Experts of a small language model.
Size: width 256, vocabulary 16384, 106M parameters.
Experts: 128 experts in each of 7 layers, 144 ReGLU neurons an expert, 2 picks a token, a shared expert of 128 neurons.
Below are experts of layer 5 (counted from 0) of a mixture-of-experts language model. Rows are named router (the router's row for the expert), gate (a neuron's input weights, with its number), up (a neuron's input weights, with its number), down (a neuron's output weights, with its number) and show model dimensions 0-255. Each number is 500 + 25 x the weight over its row's rms, rounded and kept within 0 to 999. Numbers have three digits each.
Before each expert's rows: a language model's description of what the expert responds to; "comes after" lists some tokens at least twice as common just before its tokens as in all text. This comes from a sample of Wikipedia text that the model never trained on. Tokens count by the router's weight.

# expert 57
Common descriptive nouns and adjectives that start compounds or phrases, like heart (attack), light(ning), gun(fire), fire, high, financial.
comes after: " a", " the", " and", " of", " in", " to"
router:471450423498488491505506520570534489532446534495528520563486478507537508456496482509500513497479537495455494482529503513504486496505490445510502491517550457478481497523497443500552438516497546479480498506460507547511506532496458479502512514541518444469460505488501509479500486568513468470480536544486519520536457509500510499529463478477509509492540502499524488521488545485506504533508481484493490485501499464510490485520504537507535478467499490435473470495478509486549524483497524525517502515488509509512510484499524477481504499490511494511511510507563477509493500502482540523529450534507462490502516496545526511514489485499504517546514511470471500450500476559479523522508501509501483497483492484491486488524517487479514483477484519513513490502506513479496514467459482
gate3:498468536517480490527461492513499458563508502471496500529528497507538531450548530440482489477484497478482479476534539451475523478478482495448517478512475518518515497482479511469467485515528526441516511517488506482517505512471517518465480554508528484529507512470507493538487504521496525526541510471453489542501476496506488550538482488507509493473494507460515490503510508491485500491484511494511526477482547443495521471467467483495476536535494484484480535464509525465477509488506509467517524476535560505572501549499493505544502490501488503498514537472493461508488495485468498489525537503497507502475477527517498468466477490474475477515535537497533497494517475559483503523518501525478490504514516525487514498478466491531524467561509524486528500458488446500527515491477509
up3:484530486492512436485523484457531546485485499466514485511515546533511509530466482482507520461486482521499505508511469515491480520525498519492519470450486499525495503474493474502477564479505475522506496504515476487467521502511500538492488473497476491497442465514495524511493480499553514526512534471509485503466514502517543510578520481499516530519474530509475472494465548489455509502502486459506493516505523506530505501519510446499496502464503530514501526538506490540465435526488537473466506519465491503533460490496462483522466556489524498549515438500490519525484496517521497542554513499497481480460450526532472505485498519511494522519487535505523526468505489490497515485473492506492477488475526468478500524486515506463532569509460522491496535486453521525484476483478518
down3:480479471427518484470503506486547508512446551499515515453484531466508529490483528509437512505499488485485512524508524537490513516497512455477493480492477516517498531531534492493521520526548488504467509543518527530495501469512483519494489532531489506507489538503510471494496489522522510530543475472529486508502489512496525504525471510513489489568494467470474504475507503489485493512486523516474532508521489513494510500505542528511468462489490538543471513515501497525468523505492519469456534517486486523450495528502512490481529504529478486475531480513526466491515525506480452469563480543438478520542478494485489529517493469528484509475512517437463464525519468523527481471520501503440536535488518494524454485507454481508527530477500509459484535514470496508486469478486472
gate4:510495535500463478499524513509513472519508523519482486481488549479483496490460524511495517483512504499505508468450534509493533517462524488548483466513533494498486524496516471498480525506545519537529531508527542536487521490455539482511518454440492438504492498521505459488497495506517500537521529539492454486493529492516526456543489543505490501537505487431492497565541495495488497501540540486480531484471475525482503528514498515495538520484515465527520493480440475500502447525551506527500494489495527510478482492530489464486498480485497557480511497482510535475513459452494526473537518487538491492523445505496508493507514471518488543479475500491523513481503499473475532490469536511515462471485489457516522503458498483484446496533471516475473498485493542508509489487503477
up4:486479506507504492523494506463499489501482495493496514468489482493493419491441557506467541530509529460496520520498458500484477472496509525517487490462561488526508509508490535541477513502514497469523514546499550490571509471485483453476464481439487485548499483527461486468500538446496471539494464493539479522496485475528487464512526516479455499563535486523486535546486506540513485533497545496458509507509502499486531504501482502495525491492527506516477473468526491504512475483482537519525485509504483484484471483497503496487511513498483531526520514531502479508479484477528534514528494502530520486521474466459563498501516533538491557469500533541503506461514522520477508459491514513547488492496513478486464513468507496508445509516491509464509516480499504515511477503495503
down4:466480544518521521482482489473510506531529505490492505515516480503490498506518516441498553525494509503497515478466465513490519484490513515485479551487493531465504462531500500476484511488517497487521559495476493548558517486543510480495479506510504515448444544497473508486477491538515460492506494538501509532519529471546502470514481522505505503501495520493489459544475538496449453490530487509488506514511503461512458492519497492476455500513522505513507501496545539501485482522503500500546498471503499494476459486507504489451473476494519573548464489554451487538505527538479506510475516485532483493462493550469541544507519499536503519498510469456493540474497465446490485484488494513502517482476486489479460504493541519497489532452487508541540491470511486491524490479490469
gate5:476511483475449472530464486493510537478494516506506452530516500499499549474497491492462519554501496499523509504461531517441522504500458496490476548459484457508507507500464494493481487539453534461466506475561491483485485479440486523468464510509496484520547524490510544532516502503519538480485478490509534516524517517503476571477453541491547520564526480526486525493516483498475522492475490516510551516500495493505509516509529510478536464493483506484502466494511496538521547514470498475519552477478487518506527492511471470492509453484514474488503450508507515457498486519471463511516505516491531551479476502519487515520497485503506509504503520488535527472503522510475533481481504453513509545486510523522455512506529502507517491478526483449474535512506496513522456479489493
up5:474524516489462480519437475485564517516494482536536457495508518477523528492441498503484539486529501515511469488498536473535539532493532523539544502475481496514465512507478507522498469474516514443519528513547496506491504522460492533492447492506446500538509522492497518542480495513497495459500531505468523510497540491537494526486462516469567495477504487514500497504505495477513519524471488501526529543471466516485503458463479489473526486453513526449503509492494505536506489481463550501498521496470523466497538498493447445481522493514553515493499507543505506494482516522491512527513437515480525503515493466512487489501502485513486497489538485488516511483492526496474491514494495509504505547488462527519473469429494488498512469515482524535462469509515468537502496522519472
down5:482514476503499511470534513526482492495471501543511486517489529524469470494492514502476481516531485506488471492545473512495490455493501532509530579528459506520523483523480506507525492497457517466508491485520515513538494505490504504493490504527499484527516511462481558524462496456507514510537542502421501448518480464543494512521484458491470481535501505512507472511503514512515524539505492463482516504487509479483494513537534495489497480500505508441506508481424519549474456493506543455500486496519513489503524487488464506526497486486502477543527499446542447483503531489477505461508520524457494543467517482525498475547524501515531486482483507504481455461464503546474518525513532537481529478491476518527499501521522523500529453517463516539486485452514503498524490485502516
gate6:507479485501469463525470550499550516506486445530503515498522471457532517493501512468483486473516499521493490488486497471496525493471502515511486515490479538531502478485448521545485507524515476461524505501486490532501513496450526503474495510490507451511480473526528482535506530495467476453448475458488522479481508490450514529531491501465488463510514464475517506502466511496476465492506501534468511522516572510514498505508535474476514505474543522502518527530531504439549520491491498548516478484549502479488475505510507529495552492503465467468479528503471566484485512524449522510525457513478493489528478508524504501516482553488567511486483532533510545522506510504539500491529470530475508525528533483505466477496507523487509499468529454517500512508504504506495458489476489
up6:446490495509442476480536468502497508478518557470477541491473555485527514487483503519482491473503490480516494520507507557479511500486489455451548531477506488474551489537471506489467511514483531542491471500519498508479474504544484523533491478493500491483469497505492524537516511476511552495494477510535484532479465494488460491490507520504496499494495534555481501479511488478517485510490459466528468495536455463505491504485473522515495482487487477495526484548499500508489521546522510492519513491484489528518494505508490486540520460531487471469518470490496498538538479437522519464498575470545473553503509532476507501459497471506474474462525458529516491531482508488492492543476519495538507526545476537508523464475479470495500494523530527529492486508484506549501519515458487
down6:476494503497449480447514496500483521493490524543443509548462457468521504502502498522495498485499496501509487513476486505499538528477500434453527504509490482540500501482518512436486524493465518503469514511497489512454499528554519495475525491524502483568492474523525506470523486507472519493523507509524487545515491482516465523505498467503495484518520522471487540472544476488488512476461466491480501523475465502488555505536512516519490484528480467537497513490519468511463528536486538527531518472504546501456547478502525506457492493510495502463464497474532531472490521510538499503545471469541505514527530567497465498469487508504497444524522491498479512493486487505464486503501489500544519512474476514499513488480495538539462483555512498505508521473514444483537516514503477
gate7:453517508487495456493548445473488518501495490469525524497509491524481501516465481503477503452539528531480491496517505493532489495475468495460490552531535499510505526484496489523486549502496489463506477507531491498519517493516474498545508473499471482491494493535502541509500427514474508505520534481557494485517500435484495476488488529486529485521488455536537488495499527479465496540498491509498533470498503517508520489466517515516467506472447508457500510517526494487468521500492497530501521518522515479496530438516479487496463512502511547477522505521473521460511485482496554475553531499466505486507523460505483525490486526495530483505522513505547534506515495467507505515541509513476448536481477477532511485546487560422532500528531471496499451473504467510478509511511480
up7:508496514508550502546476505516507506469514468470486493518464507452491498490500487492519492517490537487466509507480459520473494495486529518528527500491484505536533446494536476497510468528511545527476522537480481563465514524518531540464478518530515517501526485472528470516509482508566524512502502490450502466534509505464481537481465522503489498496485507503509476515527488484499486458516556526501480497470521467517474503518470518467518487478548469522503576468470517519474492461511468473444503510468495481481526490489501498485503522502492479523496511485470464527475512529548495447452449509508490513526501509524502485518495455503450483535507518468505495539489491527532526515495498490480470486485486483489478498481514517539472513466536523501502543506486445542500551467522483
down7:523494523493576494522474496484534510452491475492523503483470509513503505505469496453494487490515487488568527500505529542497460527500487503492492483510467517506516534489483571523496491491459463514505497506536533469489534508457480488491490528481521465505455518506501481505449511445550530544524470452515491509516531465525525506489433519509517536528481480501495513523497464484468492508479485533476464500453503508484507471506544509498498517502468500474477534535527519465516488516541521500485516513525497469533503556485469498533528522498498466540519499487496520478508502479500520511508501463488516463515509511457482484493485471487520495447522527487530470484526461491495491537464450550541526475474512498503521489456506487496548459503507465486478542493481510512494524511516506

# expert 25
Blank space or first digit opening a number cell in election and sports tables, especially vote percentages after Total valid votes, e.g. 100.0, 98.7.
comes after: " |", " ", ";", "4", "5", "%;"
router:471509497500486449471511466444480529466513511557468519547483524534505489472516500482507459488506512480531518483494511467507474489480506488458548544482483491509513533514497480534437551541477501501458506486498499473495463527441483513510490517512522525483531529478526454538473460505491466486501454474527495498529537482523501486498490514518524521497514492469514499470525538506498499525488489554513488492502480530498528456493501493465461506502478495519536474475477539488491505526504532509468490458499492447484488470489547501475518529543504521508448491508504514527474522519487522492515472516467469516501501475523457489472476544504476473475487536518479466539493506524504522506497522456478518488517546481505505486467506483517545478478468488552537506494515540540474507516536510
gate3:505519494495528513482513499516549467529530498469493517495531488501533470532476498492534553515483509451507476507491491513554474524493474521530481488482519547511504482542529537533476458470488476518476491494512482506512439469503482511505471477479496495459528464450444481502514491478553466462512512508552453503501437489447538527508489481498514527511494492531491521516475525489476521476439517518515494526519547486511540490499493475489500490454459473512512484525505517491464500512551454498491458524482506495468503537523489533486478459481481497519503487499498512493531514552502495495485488481514518504507508551513518503539474522477530495452498501513479482540497538529507538476500517498523520530516528498508504531549451504482479492521526472484511496492468499499484454548523489
up3:499498488511510496520499545484468531492500485494480485513469524522486533474500489511464444483539503555477520454484516468457528484495517469489502523501474474472478505482493456465524540492497525497507537521476516517484539506493530481543504529520530520511486536504540511529532497521457543513501475481476534507485562496508478494497499514513486440484544498471481490480527498472503470522548504484469520472507442544495446507505515519493506528546529527506474520506478482511524465481440526527496577503506504525539493452478513486491527504513504498486521500484503494508484476455497485496509505527516513521494494449505503520443522474530463495550511476496537514453501480477529480523492475505491489492468502486493475472437564497542485519499481522484473493519515487513512516480475512
down3:531520480512479507507527475435508502507481478462500533467521509493544490472501510480511510524484447484491504502508510519504459518520502510522522456471513544498516503517468487526486509475490506518480520511512546514530499464464496527504511500520495457479507538450502466516503513518474476523503498470515471483496497537504535467498477531523427524521455458505506482525521517514492518531532498538508484486534508454518537495468537462498516493477493437517510482487508449518481509446556515542494477539528497534525518487499495458524498478532491530518495498518521477519464506473466504486527502514487527523487489520532522475522469453460489476494501549547494500545504538496461515451498457454513499505495507523458454475500468484500484484510534498475501514512510490512473526556520521
gate4:508497444487518500462508542526493487493484488467469516504478450540455491471528475496519449520504510533540524510498526490498480491511526518475525477494513455501490527516516495468486515542499524481504517559509499534456506505529528534522497486529518498494491489468475437490497516515449502492422480503511511511483531480522470514513502499480445518516491557486488502454488525480495517544491483547527537507484483515499490516493506517521498493532493460505484523536518518510489508508468549474482491534506523530494484492457503548516526497527483501537502478529511496470500474514481517487511548451438516493535466458499455499495507491482500483497482513509484534491498454481487463480468522498511457490518554485551469504508529530501514499512538496493467533502499452474495516531509450
up4:486515476460518482477514534512465497518453477462485485507496469562466459485538499515496486513490534524482539540508520492520494465496518508480518477490509446486494486521539502475497519521458527487503481521530489560472519512521495524508512491519515483477477496473522468487505516549466522537465486475502492496489514453516486528521485516494513483475508558512477471435469515491479475520475498498507535484481466458495485522490507504517460500495494491484480541516500546508506495525501585499522522526490483528493476515462524528522527487553461516507563452517529528473511499494508499490477536466477483502522475449495520524486475510488483504506501487508464513439491494487509437482487504508512470522531551524531477510498520547501547488492515507469485550511485476495515508521515478
down4:494481500501512478513481510537457488463485520460513490540486512513480483496478531510476505466495493524561486512512518507467475498480502553519450484509538514464512515514498533486499485511495462481457438505510477519553483511460490506477462476533525480521513476482486466474443510470531498514486483501506500508502512496530455541496492485474524544457528491510479509505493486498466498497513521500527557479492563495521540520481489474461490513514490504517521512526523570461538522521512549510510487509486511529558475492474477545477535490464529459506472522517465479484502477508480480519496475488495477490478507441511425500525535465487565509496527511518480485527506523506483484502537523504476466536493471486489473533495494479501504508485488524533530508548502525520485511506498498
gate5:548518499536512481549493496498456527489500487475527546504499467501565522509536564480465518512445529479520499499520493498488504502514529472500452512458497561484521527477495517520502533504458490469503458470496479537477482530480551496552505457463523534505525523485471500462493497480476486511456464507469499536517465494510518489501503480507492519524500471504536494497498487520494512502491516517481491498481500486467532551476503435496492477479550481554510543549540512433449492496477512489486501505491490514504513472469499456519507507529511486462464507501548494488513503509475493524525490460474472528502494480532477537490504523474471535491514503489555474459486510515470515504498524506480547498519477452475508477510490506473522505477516495484513524527513479476493507482522500
up5:448529508502530476493463528509497457529476527466488503453455542503517521479523459507538503506497492469500511508480482518513487520458522526510546498427502493530471498483475502509475538507515546531484523501523514493492489506473457456504521517513496461490487450490525528532497492477515488495493480515508517455510515508513503491488490480521475489480492495502551530458490513476523478505485478539519472507476489521504488560513501555535476490509442523511517505489482532526496495518487518507505465520541466473521492487490520476547497499495509509506536483496500513533480518483503557517494522505461511473513502501481464460525490490514473554467513495523461499556497509484472438515535502502472486428528532494438513485498486498504466495504547518511554498510470464524541503529486491
down5:501476491530490512526496516523492476481481441529488477467521483506488513500524493472503489556500515513482515466549562502531505494521512506492555531471510478488483483503488509471501491507547484494595488455503504478523489485521528521544495536509536519492489500504450499473505465486503487517509509489526493495458494531491466474501508540477498526489512523467470471469500486480488547473501522479449469484522503496507514488509504472464476515559486478514511494505507475495465502496462518472449532527486504493518481498523483518455499517485534491527493502470514490479527480469518504535484524492498508479479560468471507500489469458511503511512499442501550529483501505576490540499544501540524503488527500537544525545509489504517531509477506518478487496467470475531460474455472485
gate6:512474494486550515487456473489507514473509479501482526479491513512510501519512511535533468474507491488505526486506466501510518472524490500497506449502483519507446505512497470509509542456544526454507503470501520504502504568526451490534519506468475560475555532488513519507562510468523476539528524547491469481509461462463544456439472493484512489480502501515512512501525456522483546480460519494509493525506444528468484490450436523522470473484517535507546521548502491503494496517467479507507507522489522449536503505482497465497503464492544477473461509504513486488453533495459514495520497510545506478495490510515500489498505481489505526529500461474502520548466502511497526505507539506517473484500498497498500505477485471481523508507516487536554460495497522489496504497529477
up6:503498469515517507493492495530525514481466468478516534475522524501502521504489483548511476445489486497482518474489479511535495465487502469497513487511463517522463524498501467498506547479526522477552492503495479519520485585518488486529512505474488547502538533473521516525551492484442499504510504541491485492505438474468539470459460514509504511453510497511515510489547488504505556512445525527526495524484457514495487494468447516512470493529516508515535521535519515502481501484454506474530500511488509468527488517459480480491509485501532465437467512483508488481448516531452501474541486504528492473497484501508484465493527498499500533527466483457491502546445499510472505520495549497473483501512489493523488534477515454504507497516531513521519470530511515463503543499536488
down6:513501505497485508494489489507500513531524511494439489469466499494487536496483521477538529503498488532487492479548484516511446485471490546461522472498470487510500516455492525520542443513508489532512522500533523534489469452507456510481469532495496491489519494554438472509493501485532482517477513529500513504486519494515494490524499509499496518490486521496484504463478490465523498513466516489470505517488517488511462518494515457521506475547514546508497473505542480545502498517527485538480524530501504524511496502511512466522486504517453506475480514448455525515505518450517502482468560481487523487530490497477568504510501530500493487506500527492514568500511491437476531471515552490493536484476502572530470534514461515526493512474480490483536463439499491494451500519502470
gate7:484536467460490482476505510531474524512537495472457490492559553516470455472577510495466487493476518526471504496514484491504509543501484516457524497544530533476491534515454524536464499500510455508478494524479463485519508472486492534512483482511476485483492545509513519480511497496517505504491502461522517513508468453512511494516531514517477502473515545489520509507474527514514492508515528466443491481512495539519492480491507513446532491497452474472544498494499496515516480446518559550494512456520516511510483503483537459497487510472468495487510495473485505529484540521505502510489550499477520456496509508507504481467490517551510475451510511543480510477473510533471504487472556502523495495518517490507499505488480491525521446522505522528529529495491550516456453504549487
up7:504488505469495479548479511503488482507453529513500491499472531481500533495445514461500510504536513472499460483511473554505496463488496477533525489518512474539552525432506461500486468495485533488515530514539490516519486478519479475492522556503526464536436519499468477523454469486469519507475518490473520494492532493472521543481464510489510484497512519493466505523516454472507519516486496492515474474508513505487489492477503474515492546481524525544521492442511534483478468522452488489492530520540488445463483498505478519502501499556526522487536477456493497520549511488484559508481464472495449523499486525511520508505468541505500518499484514485568471486522469526553502517509516537480489476517492491501541457496518498470521518493490481500489514496499464479511542506503509
down7:505524480485526477469518489517575522513499460492489518497467504485512468496487485497473473489488496504457503487488460450486483521470487514485507468479512522507479474503503484488500471508488500516486552504466542514454492523465499483524574503502500516532511525483456475432553491475509473532491475488519491476490541512512460453476538504511478491493564499562516491535500546491485496490545544530481518506493496494547537504520524525460529472448500477495465530525558489505489531501532484525500464518506488499490480474501493526453499499518508511500498465480499477498466459476509544529519485497498488445460521514544476520515485499523508532498498485550507503457502506477496536485543510472507542521521515494472512515468509484502460486514528474522525510515495547508514509483503507

# expert 48
Space or first digit starting a numeric cell right after a table pipe, mostly in sports standings; also currency signs and plus.
comes after: " |", " ", ";", " /", " +", " –"
router:499541519521504456486486536459468530499497519500500523511476549533469478495501473498540446496502490480505490475529467488537461467495465490479527508497522501522515520493502478518474554543543459528464515492494474509502458461447495532532486542476488542510531487488498472544547526485527453511548485487528489531521514520540516449462465492507531514514489471520521518484525491554495500527495500505489498494512485527494535451481455528493504498536515455517513506510479505462477481505490458485485494459504504490470479456501492499434562524518517500532461511540520492539507536495472511479511516486505502494479482474516473457502474499531512511492454513503465473503498471487530528508477524463473532508523499488498532497495526479483509479503477499501523460501527484547491489479527517
gate0:484457502520491480517504493486491435478502524469527476465487482463520487516507503533495486457479481528477464492509518478487481499478464464498451522494512471480513461510476483481519485489493491521498487499502495431518512532526507495482475535496538473509522486442524519475495534484507543481504551464535528476480527481508511451519497505480546479471576485518448482519474472537495491515480530482474525460514490507527514541532530500530437496517476502488486508493501528480507563530476549519480494490526529482473515495506516500519508483550501498514535521497484481558568540506491480502523483541490504489518501519511494486487514499489494529527527488509503457516520525446519504496493513520499533471493493519523489505468472493535489516469552523520501483529465544483486502461502517
up0:519542474482494524478486492501499565510499521506489545521531498516506523490481496479536533545509540496509505515516501538494510509500550518509553505510477513530509545473515485538458531533512514487498507533515479528512507499488493507524529452540473537490500503511441491518506491504498469503466470513467470516525474529490508530504468532525493516545455497505551513495535498497487528475510500520527489518498498507456491474471487498494529503488523471511506482511479466536476450473502473510502518523497453515513447488500481512476497549438502461495486457501503538452448444495466514497482492489507466521496533466510511481514496497515484469499489508493533542494429483535493527483518477463508454495460521484512488481498526498448504477480450473508508519449520481474512515546485469
down0:559489491466467473477464538467477529543516513540518486527489521560499498541484501509509471496504497466471513490478477505521476508489508495517499542524542484503528513522506487498496528478469464490436492472502440470474533518510488474492557502529496464540494489502522440523546515501514472509518508492468512509526472489493522499529536516455490525467514492500481541496558414526500500494493503448500498474532479488506523486486541487502498487513495465536489515504526500489528508513525487492498487495497489459469522465496508513513539485495517482504480491532478502490484476496471540471468491477537438484506502508483477537532456544500494487545482509512503491481535495488491481495520508493498504518552494475523518454500468497455472498471547522535505493559489538506511479511480513
gate1:481483531483501498518486471451481537528510464480564478470469554503485484496479483485491510513496480486515522538484471555504464530489477505499471473477517489474481486514554530547505503512481503493467485481480494508529508506510508507500533528542489458476492486488533508533533488519532466476507555518463529519515476475485521517467469497508514483453494506448487518507531491494480501473521483489457512469493549474491480487500467460484522520483478501519444500506494478532489553499518536521513482480550537531506493510531556518460511501494494487480539527520490480526536506464502500529464541483484489492474504510464503536476489529515474463490493506518578510468475532522484458515545533534553484490482482489498515536496506468523494507528468502487500487516502531499519457480482470
up1:526494478500477533484495515553522463502480567515435508534518485515500532512522501503486463513524547525522511461498507475530521503537496500505516533495469519500521499480461484458503483480496485498484539498505513505488503522516470506501477460462480520489501494510503521477515521543477538520496441473528478437494520490529499481538544461514496503535487484557526483476496499513563504543482530497504453517504447512522547508505505510502505511524528496459538451505512519502504437490480489493479492552458451468513477514497473457568528510531515505492452463493540501512445493512494486491490463507491496496548513478529481474504521484490489553504503485498454487519532488472487496498497485496456531506511528507484493500472512496450488499485528487515502520470507473508487500520514498
down1:467529512469468516489466476492479481525475530504454520471523518544519484478502441495554496550535464540480467484470457529520490504489551492483512487498508510537511489503496456480515493464477515493521512532493541553536522487458501508529544511509452499514487526526479492493522510491528536500506495441472507511482495498503481526542476502533501466525476472498479521460509519459529473516498503533462472474513462517513498516487528481516508526502559478466485497524461508463505486493456522540497505487474496521527516504511496505518494476500549519479541503500508497482492532490504544515507504487531473500478519473454505505546468500494510531529468482468506491453493461487492517542506531547444484512518520490556496500499495487512518510500502480490480526465425513481481515490515462
gate2:505509484524546493533544519526541515488471500474490501509505485520476514497562503530465515469550523496491489511523491493488497538552497517468509572546479466493479510474483494509477432511502502503533524502454495488520525463450521461505529530500505516534524505478491509473467543452484487486513478481497512533482507499509458491472468508540479506516478515478498513527529459479484450503494527451482497494452508515523491539465464516505496505500504492518483513467496513453496508484491523522493500521555480484477466492476480483521453501534484524513545511524460504521526483501499461501450529495487480526501487487491552523492529479495495495504512524517515492488542473514548515472507498485494501501527549510525503509495512500484561490462487504527468484555451513459526456484522510
up2:512547506520520521535514511522548518476496518484470496463536486505461515499528523468442509495548559504545482534529506462528473515537476513503520528516494474496486507465480476518515432556501504492517520559466485504520512422483523455526513535526516498517524480494505500471453494475481487512499454477479509520511492502510472539493479512530494490539496547494482476493497478503489506508522488500496500451451517522532508511448491506484520523525472517508499509458494495448481515505458538527500502541531458517479445471498471462522472503500464509503505484514480466496512485487467467518473524498480502509509515448447541514479510505483500501495521519506511488482536489530531538492466527494514480487494552524494487498470518508493565506501493515523504527477486492499516489470521494
down2:458509486508474517501474494542457503504523548494549503504518509489519501501455527516538469475553536467487490524493453531464531481489519505493516568543502479475453496492487468472514465443502472482488484511497480536452514525468527458467522537471488503477449480526514526546545519496492467515509506477487488473500483501519515555495495490511508499471467518482493512489500486526481507519473491453482504493501525446476508529502560506516500462537541470514546481522559516515502507489550535499474511482516494525482540479513495507491487451506538484510490500473531495537477529455506500463497497541540496519497528496470528474497524484516492509526515499481483536523503525482493504468534517503518490512495489498527530493504512507476499469464481500480492480538471449474491516530466482
gate3:488486486524530475476484492500509475472442524516504463487521533528509523475504502507518498521514501519500501516506520516514543492523506474519500513524469545456520467475464476491433536464477504517489527520468530572468499484521488513478468456485505512440538492482518506516490488475498493515496506496520492506538477505489516488518499499520501499515508420533497540492466505538469543529522488527510462456531511520497496513482459446538550498476491508493456506515510463504527541492502528452517444503511471501514485483536498486493481485513524477487506484500493471539549494504525505499525485513480538480488502507473518540491479481534487466539436507512450515522465517499438493508531540525484484505518501527477499447493511470504502501537530492539519505508503491497483517497464459
up3:528496546485451546493496482502509518540553448486496510517504519503520489525541474470483507511501522463457513500508493515469484507497464534478506468486497460495486542530504505473540497529525516501504453482516455458525505549490541472476516541562490493526494494522454478469480499487512513478521490512513471506463499488506490523476519477498494463494485550456512457486532516503521482491498512476511532501480533513481500476524514513440483522511499483489546493489491491495474457524509471511499539489483504484486533508487506491533507486508472520511511485491540490471502523516447508489502552526512446518488477479538485463481486503456540557451547523480519527505532465509532517476497464487499498465466508511534530555492457499510501530493438509494501472509523487494531515504542499
down3:454547504541548491574480492494529504517488477495513485489507450461496517501454501501445550485538505471490477505524504470463458499516513532494462493501514508476491500537487511502451522495513475466492515510531483491506529488502520479523449499539547481520477452550534518545500480494530529437494462491530504494476504516524518468491526479529527524498461474499480506498496489526503502459495492521472514535506506515492501461498526496513505523511496452537558499525529515475545471497522492547516485502529501511464511534515446473498511503543511513514480476527523478517510500505520490453492491492506529522483465477466475476537521515529533486516481511491561457491492485508494457526478531500476476501490479448483501466485500492487498504481458458502532477531509495482532505499506513
gate4:451506521530491523499532503479501515497550463526509518523479503513514508512518530496453475529481489462521501457485495498478519469530486511468545491462483555484467528482497499465508519532523468448497492489516502502495524510509492474493459521500491523449538516545502485504503516548466508494503537483503500503488517487545446473472480515508470434489483491444469457484478496467466480536506469496507495524504505512520469508495514517510496482502491463505466499556529501491476503541503534513444501510486491496526495504488519494522448492517473521495489518493514495483512514511483489506501524461475504549536477480516553521519518439512518514512499464534451492490527496519517471543510475483503516515489495484456499540453527526482547514489473542530515524487495551514524506570517472
up4:523527491453504462497471505512500488507461510510475469499472523478530507474496478519538531454510525509479520496531541512457479514491517472506472504530529469516503482481470517528522522484479500518496549484474499495509514474474540513490522503460504462521475474465454447527485496460489526511510472518479510499512513508467540552548514446471532556516498499563498494543514511523531550486487501497498491480486490498519481458497518476473516515520536509495493509479488494539531487477473466491534486511524513471475502488507494506488527475495543463496498466529480525526510468478532525489539478534514473507477498518466498479480493555484534513517493502455543504524475485484499535456507568532490451488513530518535490461502470478512479468541524432488514491511522485487502512487502470
down4:484522501497502531508528489503530487495513511518495509514490497469441470531536488493511549512529513506536519542520496505485485458487495478497542497474505496445472518485544515509482452460473549481500529502519518469456552481471491467489506555477464485479467538468496524456525489478526470448532501481526528526468497547509514540497487495471503423488539529500518493487480507535485478479499500466486478495507478452443520483476453513529478475477551485502524473510493520498510513497487510517480531504541473537467512513511485525508528502519525524538515479517509450505488491491509521487509456503491505501470519506507508538460504519584513508516521503512511553534488521518474458516501507531500502474475519510510474495473496475509514478502477512486464531510475481477501520502524456